config = dict(
    normalize_top_k=False,
    rope_fraction=0.75,
    qk_norm=False,
    init_std_down=0.0,
    lr=0.00839,
    warmup_steps=200,
    seq_len=512,
    steps=5929,
    dataset='wikipedia_en',
)
Below are experts of layer 3 (counted from 0) of a mixture-of-experts language model. Rows are named router (the router's row for the expert), gate (a neuron's input weights, with its number), up (a neuron's input weights, with its number) and show model dimensions 0-191. Each number is 128 + 24 x the weight over its row's rms, rounded and kept within 0 to 255. Numbers have three digits each.
After each expert's rows: "mostly gets" lists some tokens that are sent to it at least half of the time. This comes from a sample of Wikipedia text that the model never trained on.

# expert 53
router:105149129146163172132170109112122151095111164176154138129129095147141118128150139115128134147149161117131098092176098076129101120147111145111098164134140136142110109145093119146094106155094132156100134123124110163118101168145148154098117140093083155157165153136136135116101150158158149143101130126135095149100117064138101155075091129128118116130100148139117133142119115188152149120103127130122101100100131141105099133093138138108147132147160070124110108140150071122133129145120117110097125140112151090147171169113157137133169115107131154171110125092139098132112139127112132168
gate6:131120134137127110171141122111096143132146076120160123104139132187131106146126133114084165184130139111150107157131094125117109139120137140116103099158143115092121104122103144092127132148123102111149111114099141155102099156092109127094068098084150149148131126123120123062136141168112135137118119131127136145105149113091110109131152117178150102081101143192159138073113140130115142114163106140127091139138133115109135089143123140117136122141099110119102127123102129106148202125141136135114100165135175091103131114162162123136100121086147104134157152150079123134145105110130109156
up6:140114136127176105085172111154165129166124129157142135129129149124121122117136093136150068138166147164120153130115135079126124119112118095088142135104123131119120181148159119100141161092155161162120149066178097109142143148134126142135153128091121131156098115148130088138141142117145122132128141150099138126130111147128081113104150121115101163145110094047116120164129130141122125103128149150109133130141158138144094174114100111145139146122133139129163124138157125176161099119087145105099115124122121082203129134158086104151149116132109139140110080122095147129132104146138121120
gate7:115121127121171102124123094131134126115143152162107161123104127131152148107125127115176114133130101101133138138149130124119112129085087153082129172129118157126095127134087118128107132126139106127139164114133100123147141148145144120147078089099148185126097155083100100118121146124101147167142149177144163140143126138168132133151130146107096144082144154168113162107113144152126116132117120152121138075116142147113105121117146135128117119092132120114117203132165089155128142135128089149094187144158138124164085136124161132049114129119126088118116183132141095108131139137156160119
up7:104107130134099104116150137130101167110115151163106154128104136148131131096103089096158128088080125120149087118160099094164082126149070098132145138121146131088131135119096157134167144141163106145154110133129113166143121141132075092110070131121107186115092132163099136155107127124129136109148137143147150139156116129141164132138132093104142112124145113102152169139146152118110124160122132143126160163139115167139114115109134123161105134094139109181153172136164151146087160143088147143137109123111086163129084143113187153149123141159139123147138114148089125147155134144135142128
mostly gets: " Russian", "ić", " Russia", "и", "ki", "istan"

# expert 47
router:135091091131139153111186118116131128100168141118108140154072157128105105140081133127157148127140111115122161128115125094137132081130114114145112137165128123119162111101128141137121159157173102096141097144078145100144162090155090145124151100121115126130085107116086148144107131140149113123144083128157133128136113096149129118124087114176106128119105081136124133137162136138129085157109105146108142096144153100180119120137145091140093142146137161138185152141151185123110143134121116125124141157101113103103082164117109109091113130166133137151121106079157135120094157161149144111
gate0:115143137093145136092130095162118111119148130120122144158144147154123084151121170127131108125094123149118109087122115104128154111162148111169123130151100138151138056113084078161131157134049122091114115129154081094122158131138137153161128129127106133152120129129142118157171142177132149107129087130145159120162096128118106132147100138150143125082111128159088144143149104126131102116146097097122146156114135137116163101148146122166151124087120073124126140096143140124153164061149132108091137119165103127142112145112115127133097181150129121145114143163158116151119121155130139151
up0:089104112159143130152123159134154175124118111076096111132155134119177148153114092146127112140142118124125120129102106141092126121137115133138129112140115109099151123163145140154103152070074124059131192144129149120107121084107106119115123168122120153103098140158122124146130111138086140117146144156130138133121105145134119146112118104120163082131136091152137136125135134145149179183109098162158116147111162143139125106105122140099148129137119137120082129155128128151112179095169089138127176198136097146124133115099088090098114096135095105116093136101124134153111127102134129122
gate1:153096102151128124125108144153111096131135115145139150146096120093137137138129117087182143126151129108135143157112149121126135128112119122148119109115115136133131115111103118153135148107136152120032082131117146134173120116109169070105125152077146152151138124123121118147127125124142115103112142122133124129108179123133147114125111110109108171109159164079161138081146172121098113148128148138082129192139113114140104125108109123102090133152149144131136107142080151103148119146134123164110184172118113134114122129124083136163114166126186061116104117112121139111171119154115158115
up1:091128106094173141080118083141098160096134135129175132088125116133184090135138142143127120106124156122135095153100089105150181137108115144121080183125102086105126110146158097109118137124108142120157127111099146112106111104134144120175142152154150133152134114176160116112123144138135107146168136135157159130111146102131101139108114135126120117117103140147119107138129103079122124106139170092129138141084114124127129120103113113186122159151129135141087164102147087133117164130095150137086090138124103092114118100141160115144145115138101124167102144113129173092119164129144091165
mostly gets: ".", "s", ").", "\".", ".\"", ".S"

# expert 34
router:100089138124156088126142133110153135117087097137151158108120135143143138127143092094118110147158138160140129120152147139149125102132103138100120114108065131102089155152089119146130148090120132076116121120138112107121120128105102134126136119101125130170105152096127163121152087170127124101115172135161162122150133162116127124103090118155135120121114112145124105141128098119125129146146092163182130161164156148115088121091119128148140112121099178101129136162118122148164124161182137112136119200113097116149100148110139165134075151123082150084112099111145156119110156149159122086
gate0:111143144123140092146098155125153107124122205106119172137108106168111148139133118101134097149122147142145169154124119129131158106109098163178136091123161148125124143162190129112077126133108160155150118076142132168144128139130119160129149134112145171161160178140135104109182129139155082147123162134125140121107179098141150122115145125094126139144134150164135060147129171161071108118131171110147139146187110122162140108105134123126144112152113132105132156129117158136124110134103123124105121128157121149119125150118129109129140118157122122132147111127149137098140169160144086131
up0:124106118145126105153142159163142155141174129100098110114128123164110137125157146155133119144093143143089124135126141175111144110074098128148156122151147117127102112160119140149134122116151128127136094150149140141147082134085079119138111155089118137137092161100110111181150165114159157122150087118100152141119111173133129133117121117110147102127117144100179120109142134118161149165116091166081106120114091141143151129086152109135135105159179122133155125112102116137108141144115148146132150200102108124088139135098084095129116082094139120119158098155109161122115150121183126129
gate1:139106121132119150146130106102093093107146123180124100174139137073198116088116124073115067139081136131148141123145154158150148108119125143132133115155152126120130132136125116157139113110121112123096129095136093113121092131175130130096122158091100098150115122176092125146092117131130124115105094143102121163128132149115103121159133145105128137177082091115133110120143114140140150153155138158128147108123128151115101098132137159143133153096084121131055145131102167129163162134143106143106102126095148123137106131140110164144113098106082124152128132123110103064143115136156098147
up1:113150118119184119097143143129126175120114112125124083068130122162050138134143137164129136130148137115109147110122101113105083155121142114140121152115120101123123093116170111119112129167117129133164148147115139157181145114129135104168067131146184136117138160104140142139113123136142122089121146122143130100133138101153155097102153128130127159100144130118103134123103141096131103107136130080126106142163104154134168135138091074110106130128167151113181104126158111140093104140086199111116157135145087161112157129120135118122133154108142144137149113165142134149099107109103163107
mostly gets: " |\n", "%", "|---|---|---|---", " list", " %", " members"

# expert 23
router:119116162142099134097150139137133142094104090124174114118095146134142101135179110094111134125138173162115162096123159120079107155126128160125134133125098126090138097123156102138140116148098132155116110107133091115111141138121126119124097110118134105099129173112182100110093147109134139116106191128112150147107167118119154139131146117175071164145118128184134116150156170095132160102108105108184095108147135128097126133171095086104158138124131141135119109146112157110160094097117087146108142141126102133121100161128162169133116170107103150131127140147149118146153140105118103101
gate5:194168111147108099099131132137124143182154110088150096116163151101148113130144136155125147147147090156127141171131123113138155132175118115105103117146077136097114108157105143095147149105112166128108099141121182100148144105077119108129127137098148160142117141128144158103148118118137136124111110138102125125132109118154155150176134123116070142092129109137164174118163107133150138136121126123068150134096138125140144120103123125136152113104133085091078106163154170144129146120137133173166161125091138123095114075117153125106131139121128122122131126126168083123099122133146105168
up5:087177104084142162155112140104135112103142123142121134097145136115108146156110063114132128115103109125118116097123170183137120102121132149149144112151122083143123153122110109151097151083132093143119149097091072140126137159143162103162129134109098110121128119108121129161191106152146103129138108141119159151111109178118085061110158127136160135151115143133157130125146156149113126171125143155192136120150132146127091154168129120148075142150141103130157146144123100108134155116097133133140155100145127164130138136154117128116103160119165153135147108112135118120121165148108166088
gate6:135076119132069132114117150151108148098168167159197085202132151143107117112117145176113115135107164125119138165090108172115123126109179109125132102122116139133135118138128142119144154130130111123119150116097135136136169173117161139166150108109129121135115126108158135132097140094088107141155123116133118115082136106146128141125087088119084126116096096116124114089109155100107136125100137145126143100155151100121098158095101129128128147160108136103126138172107137207158086103123112129143179112130124119150112123112106118128115139151086134135127155121132096158100092124111130125
up6:112165130144146103170135145194147151089116140096119139091169112198126119121220179095166085137121118157111142161125122120140129114128140142110150116110154120152106153133114113140176191127114079139133134145129112155132158138085100110128144095165114094134074127154132135115116122147154075119133126150159128168125167159120123120112089118145116100143123135123133143156119119127127144127132114094147124156156147138141127136089104134127133099107113096118160115137148105140147139090091136131136119139097122159167102162119097120095149136140165149106117143117093153102146109130128111134
mostly gets: " University", " years", " family", " school", " School", " government"

# expert 62
router:146120114110168136133128095138095115168095125169133156122088140137124084087149126127091129086152163112113153075140187097160113113124111097134113128094160103133110104141094141170133139136132146134160133139132095133128151104172127160127162101116091140136130104135164147093148125106133130119172128111129110106171127151166118137128164080111136143157100142140116130107148129122168085108107105101145123160144115094152163120172111127119096103081104160093157138108131114116086128100131134132145152134133163127113098132094109169089111105144159139133175084109166117140149146104111151127
gate0:128214128124134174097107131105147110146175144146116110152119101155177122088144158150152157117163079086130126129145142139135141126116161140101140137168152125143143107097163121138136110097090156145145099146107081125104140106130141120099114179158164131094113104106125103140133121155141099129112103107141129121128142103092100129136140128131115175126110088110185133102125110148096124125103113119137111091117084132133137126142099127137130140157124133127170143092116122083121121192138087130136143109161096091192113090127086121131134123131142158146122117123134109135125076112132102149
up0:140162135134171188124156108146121104148163174160147131151119121141119108100145197171156162114147152097129112101137182130125136096119176142140126122186144103090083124092135084135142106132129145102127126138151106072110135116111152108096071146137135116138125132165148123122139166132148126154133093161161118127108151084090144130130127133105126163158103127093173140137134133127145122145144147100115108124133130111095137113137097096142118136118152109132140144148112126078115191159145118144159124124155099119146122081096091128130122181119112155140145147112142122140129102094109116125
gate1:131152064102120124116098125094143112152134139127108143137109167157128117105107091146099170129186149165110148136139147088132110145150133127113098101117138120134111111084129106099138134114108120144118087129149088093116147140170082123126117104174116146094093144130143120112099098116117142059120120123130109097091074146123141105090147116110129110110106037158107113148117120144107118100146155148128140143096128139055117109143124148137094138100102110103126145143109083108170100122138135117109139134121099135115153137153091106136126101121147153125130149131085128147102139137128112170
up1:130137137097118145130131133171130133084149136133171083116138102090133141137124115080138105133088111114130129124121120118114097112109125120131121125139134092102119130111193107194109158153154144100079137148153161144121141088108151174127153135128111151131137124159128149143087163151120109204105111130097136154111137118112167143155139143144135139113125125128156149112147151164147136166125117106143127179131147099141110137125131078135142128130117134143104150191139132151115109121125125142157133126085145140116042145113098122156068181141133100148094093144151135096125130146108135114
mostly gets: "\n\n", ".\n\n", "==", "==\n", " |\n\n", " =\n\n"

# expert 30
router:162184073085112129120155163108149113142127134089120120173150102146132181121118161151165153103154183153131133131134100111156156108107159121137091132121086128103083134176133134126123138140134120141109140125124122147127095140117114132096109129163133134162165120138076085156089091142164141141140102116087131167106156098146100086136079124150121103109128069121154135137128120141104096105133163126102134121153154123152107124082119131120116117152132104108123133094149174121137105083123138118139115096129121132138170096149127127160169101103123152147134118127168132176135131140126136159
gate0:163172176147179159116157138113097126076103122123146143116149080128118155169171133116143176141115131133125096123119111141097102173154157144138112124146177145104109082129153097127116108128164150132146118148096109098117121146117128121146133149130087119122175136168131136163120131085135127092144116103106124119150124117130153138136141160144115082125156121175138154110124153140139109151134138136135082107148111120138113133110122098126111136125132116117168194125120120144110110201188101089124135114114133120172135141160124134087111120124140139132120135119126100085124084162117133067
up0:104135113102103127142106131164122077153144140133168119144147126145124149106103112119155157084077123100143134156154110133129136114123112132139094094088134144119101134094132129135081060115105160114165110125149145131119166171111135161096128100087080098096129137147124120129117050153075150117124177140133128108119146150117114107110126130099111098143093121121102139130100130135153159120097112149140155117073097140114081126153133114112140122141111171149113131101132138112110156083122162120146156133121133140083145143104118162105166105102120116154165150118109141155130155077124135101
gate1:096133126110135130121160185202131174096114129093163144149141111103164152112126104100107156110112146084140110152148145132120133156118113157132132103158115103123082087161130115129155140149132154131146111115168105165123114139107126160164101163146082093143141146125125146131144100168154130151135115093131107107149128094177123117143101084146132102133104127128125148147122122140102124115153147152123172111117079124127130136143103122096088113110172105146148180091129160118125127102173149103123100113146142166127163142138120152165139096131120122063146123141120155084129142113154151101
up1:134117108122144125143145159118134184137112160144151163168092138133168133092109128085113111108079156108126115159139142149152136158158085176121146096138116123116090137168147143108143150179130178141167152106157103167122139097087146179106108146123105084140158146140116136164131121161140141130117121121149150122148133128167129083132122109162156148106124107105119127102132146179083171135130127165118191106118102120149136120130101100086086098107161126119154161089111115150142128134148124094105144125121126164119140138140125144160145090121112145112123119141144140080096112133155134118
mostly gets: " re", "ep", " s", "eep", "we", " em"